Below are experts of layer 4 (counted from 0) of a mixture-of-experts language model. Rows are named router (the router's row for the expert), up (a neuron's input weights, with its number) and show model dimensions 0-255. Each number is 500 + 50 x the weight over its row's rms, rounded and kept within 0 to 999. Numbers have three digits each.
Before each expert's rows: a language model's description of what the expert responds to; "comes after" lists some tokens at least twice as common just before its tokens as in all text. This comes from a sample of Wikipedia text that the model never trained on. Tokens count by the router's weight.

# expert 17
What it handles: Single digits inside numbers, scores and measurements (0-2, 5⁄8, 320), table pipes between figures, and odd byte or non-Latin pieces.
comes after: "–", " |", "′", ".", "-", "/"
router:541406475501426515429484538454543445551497475507565521530415435539565558473455454454509444572482565554517596412544563562500483467478413537513550501546538628513619520499474449477498611493611456577456532522485535476531405545592549596495572473390493544453477486490467463620552477563580505550531558503495534506488463447457480523468485434538541553548560484548505468514465461535486489508449445535488474548402512571533454510449465512529516500449457515486560513561442495535568513448475530568552618471564518521480517484555486521500439501567486528455427553566524493512505533444486450415610486441492492539505551521515520467562457448423417416564541419445490481472443491593425528495604522405523554580432515459523592586468575453509474478540536529472439500576476539528455510619496546
up2:490565366517455521518516473481430463493540439518584530463565483410569553430567486468420428515544431633493488434575575476555528479527514456406512488444510525506537525538435433439439495504489459551395521532547456534549432465504560487480550394360510488509551427502467474505470515469492433508580454486415514533526413537475544575414496527573548513514508533473425513398563519516516509449497490586502519509498488564483521466511513542385485516434492519486498475627519542569484476527500526563581558476431474475495488395521535609399522489501516564505537505463552475519448468531414494478528549486568543490505529639527498551527370554538439509470550541429511470541486564533440516465564511530485462621560518534591494534477453505578507460472626480444492478599518539550525462474480499
up3:635472522618561512394463429436528502525521514465464485577528543399517546516447542549472552522482586503472508520424503446541351518506536508426474502473401507526448449530506555468512445512444409484534569591501601524475456476450558518559496464514469487433478526512550519527472484521527478493582466463363536584523569539569479484509478439486455516623500496549519418553471469453455507453501512461469462504497458548579407468507475502438483506430542559494514522565536328548525520525559634619584426520526549541543516552525486559484500480439459540516493509544606539478554495546505533473525486396543476465507450574484507495446447484444510506533548446383483556547465440492578527502468467471563530544492464443508593426535453503531357512594535518518474483461476507525463463517535478
up4:590442484567534622459457484463516495563444531609471463528520442510599538464474487491600443512385536504528525467497469558445459533539488490494543508543536463516548541522468448536500582527614546486477612548500637566540536469523460506488511483602423461456487441393527542545517555513517550475413537466529527507491538397584464488495524430515520535574564438499478478523471432533409518453472569538568471489360528496482484548500606530461529369529485560505517513578494546538532475417464512501583589539594558503465513438421450467513499464486589504461482526473520437553494565536474544522477451425531567469473539552569584521546462489511527519551477465556555620478477383493517490568612489477553526522510516458571553503501574451516427542490537498494487537489482410483445435535563560
up5:502571486522490476412534483530595462538460448422499524596449512565499488515500433536513520464535469506516600435479482510567448451489553449530531599521613552495466488500509592523417497545440632503528539579505499600563407579587454478459476478481482516450491451463521507533564517501483498577583569448448491564532500439578523511467448531530501529491501504559445515478540516554532477499442504516622524464463604486477484469435545495481546523387522509548534506508493522572475554538485476478506639486587518498470541540528546438480427423482435497401498516537491501481487483446562505513643538474486507567555548419492540497555491449465557479520415509471476484459546461460424495517531545408531539669374506531564542513543646519540504464489500474446488435517389550539484415588522497
up6:592443435537509461556529375490415574545581447534502572550445480592445510548534482524583560560568525617532537487561522501480526521547447497492518523477571511559460476531487577516466535514531505603440572488459465472507420447532562492484520555435456565533498441546399443567531528539431476528437571505364443545531400455455444504538414524506503472519508517466495468478477435555494475522514474540478493504392519561520527544537492464502554533428486496484452531546527494453581396545516503511492519454504461535469498602497490433450580476459515496470552409525583451454497557453515503518466474398534516444384545533542465525586460474449542500646523504439508500500493563430462492532599464510565481563373580469463497388417549539507501497476513531447443484580480512562491483621491572
up7:476553462489526471476438519478467503536477454480495479505456442540513557553413520399521542626517532536586536425452460454499575424481511504558537530608526548536554535514561400487483430441515364573487487510498486491550371432550500555415508472427445530472571459526499506568574547479553476512468500553384487448520523487476473514429471434607535469499512494419512541470464528460493503508442474576582542520498552561594497478476469507484467466530492471520476591403507535561646524480503565563598609518498455461549533474520519530496507517452550629459429568537435479439502511493424366557541506531521548519512460501555516523531442512420507534518456484511584535540447434487437481499548505569555534575522508487548494544481473550555487521542605458392434493551533507471527539569388580
up8:488457529465451520432545512499473459475483477520518473590525560482510518561465534483527494516480483480571476452497539575463572478507593474596459589493485523430516488415553578484566511501551475454514420503506582473488531453596512503472555537529458499500439448505583380413489575574506410469465499480605555431550455491436400472552482498605511545515571479499506493579535486616598484447495484601525479487392447435537542482398451510558475461547447498534477475452466465409505495545510461439528546548507462529450523523509464465518557509423429500505525460447410492603454501428471548478426476518490452530504548424537544378522513346586501569464507449518532461472566530514511517529527579524465523608540527454441468562481523488582544409620491503589510519473471577452449593519533562
up9:510479482581551523526424577487543556481472497523458489471553589557619544412535544481509445475489544466443553426504542526523453432541506620490578403434484409432523483478477497554539491544502461465519495436550489481422532574572503586509630472467504465487532535485444499563623521413650603543530468489474523533519466492528459558383396466551529486562529525480445578447478571508489466480528542567442468478401444533529510494383489502431558492437442494475613500479471487586550466490449486500539564514515483580491553490412517520400429517485550493508541516506451487462507486394464480581461521509468627461537487505484530483497422439471517462535404555593507472511500476585506524522554475502521578416497527408485575545516462449515448537598582504527502450465515536558487484502528496
up10:470534486482507465529492469516497530637464450445494495593525536517540533494499550530544491473518615461441490493578581582496509480515466574577466555434433488520477522483485488419561550635511592502500487472525446456525491532648550544485520538515513473534573553460407506482530565449448423437440475536546573489505497500514514516485552480513604492481396479408543505567541393548475509488447388544472534673510501447447558421456482471519487529518561526520507579521457430446478500493495486426529403472466524468500456511472481478544470471519576517517451443491546376546522535524544439478514466502539493583428528497565491413555534507485475515489442500561436499498561518507592476552582566497512536474555540428490552595418542397589493503467502493421519455523419393499433506634482532
up11:544413453508492513473437437548566511529484572469511389501539504553569558451483534529541461464462487506501520526486521499472419504541434451492426421554473512480501583448573413525502507502472482559448445476426426479406554527537529534527417334522556476493480473510447425433488531603481501442528460524523582470594531421455460518525548476552500566460577412495431532537519503533516473568448453539529477472424518456568540406512501551475430495505533520484469485577479458468498491494554525570516423485540570477546482494488498516462460498457510518431523560583470482555471505583562453482518524518558410571531471536469509546474547525543473440578534530506394672531466536619487521536554477491526557511524374544509574603562421555467513591625558442552514494498507552618493422455492475
up12:456429455520533478467497441395479514520513540498493486507421491580574494513469579582503484474559597483495509501521559452531506630461549532420523508534538600501550415466572429451542526477451487497524562473439519511456536471520598480464545612471537502543492519514547386490457493617545419420573573402433554452470477546446618512526429479500538464492526519517532547441475489485468474481498491548492456598511539552506484495474490613486498549379572501536507601510505444495499483525568577474538529524490553456440523515543456574536523481628513523547513488580442473532543490521415506549566479558574490499436441599621478466478493422377385590531523440541582465428529533572497539485486508544508499439506552488466531478590420538531465476566493525518503484389511582502491493517523547
up13:536473417521513521460492491453527395552547493534498488499450490520486567495482407433529438527465540483573425487483510482445419483591415539570554519713478565502511542498546468504419524547552473451374456592486526566496449503546499501502521432557567551425430508354524476573532444575528469476413647495501495524493533435484531450491418496581574529528521451481501439479431458493349521458477475543573418530460544568471524472525477497449562521449492555449477475553461527548552471436447499513579524519485573498461493471490467479449459485584542570401408502487503398477514550495365481420530517511456509471511561466556534472505576444477482555561465531504559576493487425491558436544540567482477545491476510469569565500447554460529503488551542565509485517550456454462497449509510542
up14:512413460526413519425478531390596367479540499447452518491385491512485500486500471481569502518468524521512676513454526552522491521580465458491490504519508436533611413507458519435449556587597505529442499509544465517535463598520524494487432519560453481496523508514517526572500499502521485508428477511545446549568359490496556489430544564457489525656513534471609514479411397430493493504553451441524498495495469440481495499503430449521528526485538540471477511450493560476541423473477560546557528536497586472535480503521523571559532506548447571478444478546578524504535467468361444499479503427477509516567493493539468554492588511576400488593542495423496482397491495538518465480520514383527555473531458470530474470574452525530573432506553458508430477459471357508514589496529572
up15:488500414581510530468460418484454561549515485517542563528376452507563475513545549416632556484468506510577411551530528473491443466555445510476473484500435371531560421514452429488567522536556481500518511532517472481496464549587544591522479496479537585541547503528413500435497497526460542474456492509549579569536515534485532549454462465526593479561450562582512525515504396578492555527558554511489535515459525498589545530491507536521470502401551547490468476492486543610501494530479474455458478483497615456447505521557509566536543532497486593457472461433608514472487467523444485401547522446552516555477505645506545546522534516592515515598555623476461469483574489467571517532578477372492511498471527433521559538512472562651499448473590481576590440488529508541491575446531516
up16:484449556461545597560422498440407470505472627483497488623492465587575460541340426540419491553425480546489539502612574532517511459393546485530464483523497518558515421450521493428514409437560436567555436467424498528477489469437440526478600533489504571505461487488479462552477543572504508458532394466492500537457615507427520486550539433487520457512561592513521539523509452530470527561504440467580459484477536416495471454528603486503480466489548556493556582400512516467515478470508508472540519598443505531472536491520535517447531487545456410524515491566519525528543498479438429567483436507487581474517546526492443531496450512482492575554513602544460542525483356623368473499508545498480477520578594431535451502390510473487538554493534487520486529528516456432559504499473511
up17:570526421468453523465502501516564546493565597495467530546531460562474511509528555548446478601475507565572480528550541584487460523528521514559502478485513427496435417495495401575385419492609432525506516469370523500506410457584534472456461510436484516496510488521517407581535518542515428411539550526448475461492470494531504464544518610536497434416614599516458575556484424534524522494405487520628521577438527549494513485529445515497487463469558524606431562539523517469534543482490560507554569590469475490524509482544550527503488509534603491511499541449440475529447466565507388551498495456481587450536584449611404570554476391572405533562453435544627460484526508506523500499508515522531504498520451553449441548421485503447455465540519582476474477549457532477440543525477519
up18:550535473436498549522513535487631532502490460492557530478560538483526492537547423485514567501518461580540593513568623561458436512537472580516537510459466525482393486521443529536524585475540499553575510434506523519486465561541474562483509398379416513435518498467551509540512555462589389502572526557461462571508536427515509464434511450478439436461542449490457488495500471526529496488477470458483539523448479533448528448436595444588470377535532534536449581565498560407530516463438539514391468496603497516553430512496520650451553468534471537435529477483528499466416498515587550479506455490506465569556562508527464582564429493615515455473498340531495451499424531462529548537498604513482477485435466476495567455482499526484459486565535589475538476500480419438444404444525454
up19:573431573582481469462506504452627551529542493532590461525497533512468522470490600457499576537525510492482577526541518526521391460503414503417432501444508483577437524496464418388582598465402519472597579548542467512424409439533573552474514527480498492537518527443466516452522475498464512356551436524530569500385552538462460556412593407520536609490406521520540481491492530399381457506446499566522562525511452482586449481440467501490533518486528504425506605499533442490476461445533488558551482484558485521499571447501505471521548450530525546462508520452627537499571487541567507493435480472515449474565583536523427506461453541512450465614527486485439581544488498495574528517506498522516503502528498492552497549491506444579468479542551442582492474535473404425395453478477503
up20:501480530494553507531458473369579404495530469445534468476494451549512521484504543524461433436456541535541531541538509494454456505463479562552588479456718417447429547486432596508551516455557554521496476587441522469491400489618419550546442543503416458515489540493428468476544478491493538469613507473581546465509530480475431485623543431553498462462442428489525459477489534465564454557463561418552446541450564495439478456598431477484470472572519490553589497453514437495475508543512554485498529538529484513487494471509519539436482508552559561508484586577507529488465495450505506516581458573517408413547443508476432492484462443383468510585564498571519453532488563497506551558493518387429510578521474463470572503444488518499457463505471554486381518612510533452479486591456488
up21:432558489467467531483529515448655424499491532491567541572504456575544566484468514544424556541546507528589565532550445463494464438476516536520484526545493569421507608587567443567626597488588461482503465508398530534499502518488474575534501522445450484517592504509456446509477448533492571548514450460571550500446449470471422501572429486518487459523464480448476499436423553498455504476542592477420484540525541434518556532519457495482535493492440499531537490521489548493607518454449484554489603537468450442547525503486543460488494552541485497444455533555483530415562480468513481510459418461462524466413492498528454421445512434450530581465582527505585453512475530539383423534619580480509452573510536473478537551572454538558563481489590519565317474550457544459544526431591443
up22:450489512497536498443494464455501549504501566542508543493451477570417532489491542457479445581446499461508541511430489659443475471475442549579559381450545567498491502480434512543462518488500616621472494466420513471486424518472515535485544509542469501562533526476418529589589530481605436581535504410521512529506470495376479553469424520461577537509532474462535563508499552467509560513475479535480526539457605557528541450441474400429503484461393465509449485402448576505635507508430508530491564568474477544472474525532457498516528494458520578549513512555466554397478467452400515506443526488544597489484400497534483472605406515499381468529590411530605468542502488551492550501472455477459510477468436489518535440452521481512410469524525502588547502568448427493513511561402462
up23:538491438582479537513446439402468497587511567523463451532542533593584548523534608541498356447571625522508482539514438545523449553572547560500537529489485581475544565564510480524528522531539461522442493522437527492553506480409556470546477496504519451467486537544525545490605565481597486497469486497494519552528495432551554483589492488475449569485590488531462579372514534474559458508426518551463473574447462536590534535481434507456546475434498566540513466523451493455626527501551427601511476460529421535461451487520457535485511533471465572487452546500510417549498465495550510418512525508475399466538488446445497451547442505489453518378402508468478473516494460528568537547531509486452510478430571421558584476459610561591572581557463567457438581497494491417525540536600468
up24:553428511513494536448585412489470433503502465454499584504538472540572559479515444483427397446459441489614460524606553542413444474500486470420518641552503444554500501476443467456513499465488542551502516466526461451571493562496521515567463539453460473542555479529500537556478454492500468532495458506513577539491627402482527454479544516540473493490505456506405451531500415595584532545486533468528545486452497573529518565515478547429607527421439481563652472584486477584525468456480504478483537456498463507526461509519461503384554431477521443494407434596468484529522516467356459472408471483450460495468506490548507508533425412454508466504608535534475421486472509551461515490633458380478528526501494519568544554491567437562468472458476478488491473583447552482481499621448547
up25:580474493543407474467486554496502460486472453524499513506552512539492503536507460571434449594463527587514504482445521521511470560502353564450549514514465501596552484500521495502525450473403450523413551508459608539464480484535451499544552520424519480451508471533536502534573474526519526449521482535515532432603542458608451519481502458501453429478622468494467496513536503399496497480552487491488494490510489491464479453497568522437496492468495493460400505486492435408470509542511524512540581502522456480551521516518445514575465476477479543400519464561485485541474465658522504462558320463390467492533387396493615425484468509491461536510519475468497514527480370552492448501472511516412544466445530377521652435528465493492482538484516462478533585465520554441440358449607425
up26:458550435431550519490475462523445511589577527583540455520491518525494531503485532575520534456514453536510410499539426603483514417481497405431523426462462503472480637539664499595542429464517612467518479476511520527479464510445572455516570465541455545513564466521535472489453486553424567530537509480412491498572487429538534469575556474521407507517500516505416444465551528457463534480512560373509546504539505523461552497430527452419508483613471473625446500519489498463459508527515504536545504464496553499490493495417479540457527445507616595522497458467500496484514481472485484589487525440477458435488463509534481417415489498413557621432517491509465574531529458512536560477473442411423607505474477499439483558465414488385502635556495490550456421434530541519537539499411558
up27:508526465501502599518531683508488504492523481483503527537484406457485527406543400532532515562532485590521532451508500583464508533552480547476561439485533475455515538542459494443422573457585434549427498502502536498506421556531524529585516486418491471446528526533555519595492490550638490467583626506485467404527466382521536455395530487469502506526576532483531510621448375531494528462546528429486442512497486537499549502504405461500557539391409486400536456523516607612556562469449573566467610571479572467533469479540510487475496556517473453405495586557449542421461436472437486592532508524515497498471587468525408543510525526422486477514467498525493468547476523467478473503542480497441505501479486511476572531532506387468468523582474546447555466493561526478461512543507535
up28:522500479553498549401516469513525584551423531573557457497535491493536424464473425497559420551513501596449546523422517541415454457543532526446557481607509534453551577466560457511536531499523415558401495515514523567458476554513527461512494467496535633402504482468559533568544412522478503495527532542598536490462572471503493536484433511532462596490479512530492466483514523477452621553474481561467466565521490533489484538497594531558529420532459493467509423503427443545487456507428519565492459555552565594456530559359448490510496446483495545454482515542529449495431515484471476444567481369417515520451552481569475504516548445496466501562492499440540555475489479527526445551538516510584570554432473486640609506450529444520428613582528577481373586495443520581494446547485456
up29:525549547485506481528463557396488384495501457445524529554469487428453509470519451406529502473536557431452595536599544442509497494587385553495536537499493524452543484499437574492303544497609569563544485452559552527516464505480485540470556508528455434426517492442453506500453462576529513435521618505505454483547512424497527430440489467581483457519439565519530488554422518539386473493461490443440380487417432467468428442534453490512496544376536514476589474517558484564569499438540547540498544660487506490480503477509521496502492526551450444499507592433414520528442558473499507460464546527436477486502527546503454520441491542447406497601568492461470490507469484504580444439512519502457540458484482510473407546544499535438384569512472528510415489497514478415437510507579467
up30:523372546488463474412553541453444477494477425447466513474500476408465519434510392459634501507539503539421434583555495493439484531519498512461497549455542397540522528501464351499472601540490500485492521571560404488479523511602455543550497468523474555514682512558456486561464463600481541411481462499531540463468429462538532571411544391465532483506484513487585451467444451488508530479499491515472488530486490458587567540512585600578491494393524507471565474577505513546513507495486460458514409562484468465541519495465552406472427541537504423365469413501568550493551467550462477513561420403514525630481522519523517475515551522585490523556611530496434517472504515571505455471530490416443481457466532508482496517497489442517502473578465503497522507502486480596429497473475543
up31:499442459527460518449553517469565556436580517514511477531556495482538568509465477514526479446496478522521462451489561562509582448470510528519441523537592513531388499552527552484515471452558536448373499437532482446529460401559506571538578440483442512514524539486430458595461523505522531449487457497476448539419515525578471582592536535471463440499457580545483475567487565401416490419524510452465407542501534604489379611441474434488551479453361535538442512494490531465500554501454558555456551453495482448494427545453497582413528537536542584526533527419562512505538568404453484394514494447535586446509474572486449518525515425461478581639429540495490539473509520461448503534485611495413516453560513476497533558488432553504497458530580489576545425512458518537393475467544533
up32:496543395492456463517549454402559502573517457516604524451428508528445422495497512466541442495410541433518558408523508499524480517461512553520562455601478475490445550494455552533504604524452580510484492566542444526452456553435486517489464540501460448493423509481499571541612519538528426433603533525529489487546517500403524521521509559489562565469551517389521506462540494544518490503504413465524503499445517458544481506455448525458485520502502507475513521553489501521487457499478476526589417519565451524590490492578448544551485486593531465413459583466545531360556487426580515555496602495607547495506509597516545506553553481579468454517512492494516495547456590492493510391549525542447564506479513566529455553535539505503505450462465521538604482631396456640436472469433662
up33:500491566533506495397485536434478500479449545591549492514403467499598499466497559515494542542476479494554504407565490540484446524465465580514490468459445570469419568464531419461500508431535431540504494444443599494522511571579456418494524475514500584411444530514592493499459515479503553466545461461522530495365588534471448508514464431521415515533567595536455426546398564464490511426440508482457464530472574605500531517517528577463461498593396474423452547469514420532470495477414476482589499480573460455537484508435485499531536433446478433495503483421507502508524521613468498548460433516502557558504547521482534440515491513536578556468571512477508485473518544521501505466445518514516516621527589483507501574325502540566529512458609524536540563531494521630486405464382498
up34:486432510514429522454523550494487571614495508506544477439490532573465525499527565528536499492535549547446498517523503515544526551534448507534493486518505599437486423510439433435439466559512435419527516415526439562464569425520533518369571521484537422510584476457465497505451475655398433560633511528519522500551395487506560566415475482667479511536534525475573544479492515544456523497502421594452524489552503435514419495438516477514486513500507489553386436469491494419519494518471500539473465463452468458505471543495482525520431516559552493508408476537562502592551497519498547498493476491375559511547607469491503451628386531460518588480405473466460561446500443511381452522490513472480519453497510426479475562471470526495567550532506519603408490461456550522533571476509584
up35:580470547500436519491570492508439438481437595510539410489514573458461476533425512487526429504501499472539552499496529553489460657551506560523506490539554508532479489500606481569500555536562502625563468482493519553419539512512488427599650440445433585474469555527460351483521502440652498536516526481455531501535571464434500494484438436464493515491455450451464551467573519541463563496518576536458454484546464572504467463446473483487458484498440509535486440545508476611583552526517454517600435462564485518525515508504547495522520574462550536528481474432469517390536531510485453571628524450554463530555416493477497512534483461382527549472538550540454546509475446599484507540483493479398491540522558426495593482413546524439485507470506513477587536573434535479558554453600470
up36:597403447463515511450484547458508518535428405516578420488595431511507550531445520526517540513486426462482439527519531575499400439520438447443512526462496430548383427496478518490497495465537436592454482481417619523458532512537586544456447562447484544423459543449515427501600494473515487547532538506468528507351569453433577471539530412441476522516490458523483589392537514467521463481495518610483487519504500516502472547458470512538465524488482474639449630566493473463507547467478501552499512549558490457528438509480453398505556515538530500450504428558472522486481562586517459377548505533476456477519508488529556399456551488471393534481581393448461486532551489531472454595485491509520491473520430505598527572436485490509414434513487447508458567632513504533539439517465500
up37:538638587509494549506492591423500514559559606521492536508519456521505514468515534532524500496437518382524421408545643458488498370496564541482517522545504476573523504492462505595534569469539419483487531550441509518521424534405483467518471486504498503559519538546546557456490439516473503569475492478513479523518576475523523440499527491373493577511475537583469523530446420525448499481455578481512566502465580479533440515439418462567549528541570460492644517472487542479537571497563512477499595493417504444515576450559503548436483523454483415499482442489510533492508442567527349497477470481476498517554490513524468565518424409546453484367508474529456523430543417415537497533579533479446580491461478507487473540462581525524483553519464517628576482537403397520470504457575450
up38:434503504458472533463462498537504501496532453425460508493572437501460495424511527504534514585418464554539494368455585546487557348438483464504477473591553506451586470483558525464541574500550533507389462489523514516554475471473555536490599517571463528527580465491554455484467501602512511525513475460455575446454478504485492577560412498449481512485543472492594566636488539410507541486512385560442501437555460493514548531446442589482477501550388482444470557439482516461459548488447503459565606553421517454471589447511455521531493425503537531557443548476524493492503452490533383559458534510418520487564536475529539558509501435531492488503530476598498475504646549454468502519454517453491466522455434520532599497521578405472539450517582542494566503546420541506426520644516545
up39:460508498645494447540517437496550524597483389493480532500492441615571561413568478469586412502529553562499459425558560493533522558569474485495615407523558428555558490452453488542550439475486474519496419484430501437584502516467481491411468488484455455505504439518513423505432467520608400465495522573542467446501493374518481526496542491600588512501452492474449490512527459584479488506489450530509439495505483558488524530508547506472492552390494500480539451463546519479548448586451438527437599442479543493491426527551483565443488428504403496495504503531556475392526497505528533524435467356478550418450494450522528475556486549418541461482508539440532490469452470542454480452569516483497485521542587530569470509531631566517494505451608471540453481408539438464429531563541422
up40:522437447572475630527447480469535403489461443496629471536450527512526474612493527479475523506584531420502508480503478541481479662495548514492556496599578519444491547529528515579510552559485413545521581514526494517468558618435452503512393478415465512515481500516513461388511561461484434506534444478513516473520462516605480549455431479503557544445457481518440535556455509520518532515475534542496458489499526600613504540489450625424475503418470522534594496534406569571516559566532538519473501492534471506488446524460494469454419491484432523453433504479520507484507447567554477449486419434431407438471530419422546507440525479506511429514458447577439484427441440482443529490496504478571484496416568425494509553485508565510549487478530487469442454638461507476465527396432402
up41:514522401504514517401524423470578446411434535470600414459412523436578420477530522463523441382481597531482536350481468494519514435504524451476684488527462546416439510508500536483571617458455581557453426504581479473443469514471532517496445489496548469479529515517542488464562551461488446492517505519592596512498498469504447514559462497504561572456485475452453409516386535429484529524447449432480548541503507524533554476455420493457526496588452512522502454525464548522540514473524549467541398522534568484521517400523464553475529473523651575460413578414486530526570501495461523566430571518458450487534486559580531565585566543575484465504464503492503544517503477490515588488450454503509577533493522506497490544516547430546490493536424528576501478425503531552505481444410515
up42:484449527508462465538468488475502482473525506568544497532554497490483559482437397462538504439471471564494470517561531515424571379576434456535500527518464430543482611524494497544458514501485444539481467478500380540614499536457534551536494506427527519504602459508496521447428516489427441525449445597513526497494463492506557515414551520633488477513413505540507495438447537467439493535516445522508588461493467488628426476417560508567498487493473562345578510543497507508510452568518418550538417456459494438562496417467459527481530510502464479366500452465556517522463548551446421421445446487456545561461538445499491568492488544607413495486585502438471468494572455463522516500651606432560489594480575422529410524484500405542525522477558502487493548466543536568535503500422494
up43:496436447467518483457465471496549433577498493525547560502514497530501542511452356506559525494461627432526410427521627573504492466626530450464545590526545597527482441516468515521414491550452458456412478486466627505487423517548438458479461530406547509470465509468425477504505546451589498596557416676467500514526428411551476468496425570503486511538467448514490497466504430458435486498535490563555497462467497499401363474465502434507487480495548472442517487548544380465562479513520445496480540412454518495463475506499516548557531483526484499410536444579522587459366533421474510421578495476432496506481458502474477477516466468483427560481526484541430479477452503538410451427539513429519546466497463499513493429454450552464532469587509492451434509460428460496508443544523443
up44:491523516585435469460580466478488579544490479477583529481450522553514560490362458477477498480481528491502571551447554478451512557399538442577486502632528428467543559527624408416538486505526557505571514473487539451523536548574534434475479447568590593408477438516530404495452525468554496522493535492578511500558551478436483552411579457511526507450538591523469373572504549595501496501417458602522519533557535488519447488532588520635477452500504474570401531496499481436588462569434431590449486492534580464509625528474551546556492495531453433559425524528517506508545450413490522482424526515539607503443525511437537470507499499488453493550432478444485468474468533537415486542466488455448520556525513555483500470472514540533462471496513519433371462509500536494527485575454547
up45:437497427505484564552480515508409396522512483451570439558426522530521445473387516435535524536502511523483438512550462522527469473501476529545609622544468512499528502539455455554450428440464462527500518504539528579479495463449404524429569492444409431498485471473433456544564440451569535466582475491556485455372587478499385469441533392526488494582463579506555437447472539482529399565460526490538451501418536603587389494536479507461504476534463581433551468463541413481531527489521561525471531540489574497435497540514503432441570454500438508398507612518505541490510507558511465554548544524406545525571500494506525407458534475399496456518555496478515531514438492517514555545508532551527413619446430471434506487506571419484547548496474510469422507579508558479508547489414425
up46:508608576464493546453518500560505479500477546477441539432426528503509517447519589465439462458528544495536462469638475535481497477587472499480515498537582654516496485536455531496460494479519505583451519571540510473513408496505618423497482522455438444426503439488486503509482489635535549465549537610467495440552517533521461514447562450506469416528509396425460417458404405526506504427427485585497419444536526533460482462487511478629524519419476507549559520452528555555485501412480484553453504540479535529464565390471519463420502531618538435559520519511453505503530518509505491466572533506461415508451568538493441508460493519542526579579436513528452562498476545505538530440483524407539555433525378514485487469494532471436485521605447613506511557499529444479406424578544424
up47:517497583471590525452504493573495417437472423467487527542463546473543499506505532503516511607534525438478475350449503490493549585462535506555516533569520535502554464472528552390593616461598463577562539487438467525493520494445435466488494406462464484483416454512472487524589464534635508485452469483494496511535545526475579595376517531502637536466491526529454456535502485535480476503468540558520572575485598419443397428508432479568532537481514586462581559510418437478571550508530484481460453529510483479366570490488540468536463488529449481512502423504482515493485460417540501552481511399489522445558566518500551583452504519439523502450490463481451468467557505498477497572603539558511491486486474554575447621458466536608467496557517475454441517455385527525454503490418545
up48:497520611489511570488511540553401499515492488527490468523499478484566574512488560474529536531365478529487461479515555607512575580495519463449422426475438513539512514464524493478460357469538441517467465524437544535425478491462400576503573434471501492456534517525467530553460529519497473514448547491467499461473552478556468501513552450509490476555478534548508490521495535454454575442543447464519520543533528568593513456426593436486462523429504519597508422487470354456479492484442446481481521503484572629590482415516413553497474500437579518493455438507520562480576496465451547455626474497502554524480487491477497534466423463465524522503584465541418630432561455568556394429577478398515469526569424570505500517496451510443466577578574576417540490451575547486514484476377481
up49:529430427504404441503467450492467548568506476491572509480504493473491506555422463509540479549573529505503593524458445573446562554459542440532504453504511486499459504527621531505548598570482504544407552527508408489491456522484587519559580488491442604501499448566416387557581484460426482576455475540518512466465532509413592523462514543490608536500452414522559449569443408544522634538537426522585509517501455494505569447507467516435522544383312515557460540598461485493566560554501479535504483508542479494517464576501463465494483517504552542554425462476375472519523470491495521520546557428496460495530495498476493484449547517534566394539577464526561549502455517533505424612551538439456509499475526561469481407518493524485535508538627533447483505504485534474480514579456426
up50:536514481463530479391480497499537555549510501505515544519578489588497476431510487469603468529481610434469501527466625480494504480546509536425502530439518479550525465451540437478502554510411504504473524473530456451527500465499630443402637548373549523546564518482452494483467436612476477520512531458438629461478399435428464481394551511542510587488453506549571589438540401391346521489544482518508504496517545534516440481473483418519543550502485474501500611519493442482466475566508511490471476499531515526446554510531511476583530482615497551544513523510544440496551467550476555628492547484422479485506461532511479370476478471401397504560549425578461487473569519576472525487546482562510500451500432421535522519511480515515408481507529471536407480424524472526458500531545451
up51:519450663512505488560575452469626545498558488486525486507427488537555489497474447551564506432498523568488561546478509444498445590434451524501512521539462477477419499471510391448521607499559640515533610480458576561484510567473480538509558454602507565503510551561541471494576468515561490549537531454483583527412523580488496481477566524464519472546466477433538424505428418444523461444460507486409468495524472494565500515481482641469494499614476463525485590524540429538465507495550501485457484525536498503376498437593529552497500522474463474452514497485559544514552496426445590474540398486548592560467429473480459446526473474504410494499542414439513452528504549641493555528444477501605490488446512482495481459503466464463509484602507593575403467450492492448507462590482469
up52:421480427549460436533482530531574482500557545496558469502473520452419598473474461474459530472435546480572554592414486522490469499472535589511458458515511489497444582461538564531545499463548516542413503501534520496425466439584515558503467543411455565472522467448388436456447479490479485575536463511398496432533516485458467496554532517447481439565510553573464492487534465574483490473563508542467563450421517569503483400545436484536541422405418446497520625413431450482572493497540434551490529457481443485529443494468427460486542509496653511482408498455532515493516536602495555511619490547493524433457533466462490515555480496531504565542514377465465574482397561440463530480509598427447467598515505403538564510337521447473453460466444499509454517431476492486564490542499532
up53:494468552514470462434580521448518514540477381495542480578462394532529547503484601528500501439492418509531485463450508546475440486432522556538551496488533569469471493452531514541490575463696539620506486522539555479583411554610506567512584531393509490441494551472374545432532506557463530505500601490505509525494564514523478560561610477564490530552430537566479422553542523548533484571584518525513545473528557518554481582509597502540616539419475507482489488473481471462426581555464499501491480466472508496474481527504437539473498462481479399483434480488533511548534514403474446468573576478614477455570453467512540535494535521479484522482539487524486520402478501629544484497595456444546490494507416486493521593477552524450426469611491529552526448398464528499543519557453452
up54:544544398488448497464532432547595514500592559496453527502504526538509466485445468566525553504510437452565400426549468508534365498530503467474512398602523436476448552529559522556475542555570500587382520495529523555626410533553509449514540506519454616411526512484549563543597522543441467392528602461549500474491442506434498539510522471514431486485505463477511525530473490520571474490547480540519467536507542568441505508508475450522485469549499430575501648526529475538507482374504564581552475513537530445478507506457533521508462525399488446482485512498550516426471476627498540453488587431570591503472550564523418478494569439476486477472482508494527477476527535486585512514547485466370590468465449569591583463529519516587519510549514494552490499505530518532529361469478417
up55:484478471508541502512478557427578403561464453512491489524570452520473512477461537475540397577495521460636523493485485485480462513516466459567510523596454448562509518517495468424551512520447474544461553541468586548517474603459483520481579446459429516418484547455582401518574395565525568469565521524470489448548431455461459520492493514529519503457489429555485452497429496407432507454523420500511414523466544538504473608482556515518627521439437530480576592500456482464559435473477510534489525464466534451400502398407518499477519470516431531460477579483598501367517501484476488499586437472492513598438551491500539566552536472513485555600463459522557596402526459468540563521529572520569500460469489461521581554440559483513416503622559483518547530552483439557490441588414476
up56:443478563544435476458458487591412536454512481499532482509511518424436494514404513461499481513411418625483453527500486517483472454475423503491490671524513456580530453505516454500394533449486475503445525478504491500535443506577671517532561447402504509451498466475527401469599495546417566585497459491540547539489534516641580542514439403531496433473571540485453599481464540518511492560524451450519513543420535488541509505496534593481420504467463575468568572509465529589523488453522427525533471543489510499522493516498466497509589546492493544464542399558504509576404468459433422510497564424474500523487514537521498485464485510542459527429568430444506470518519550474600555610404528541448571592516548523557451453429442534576505493504570456500519481531534546546539557586470538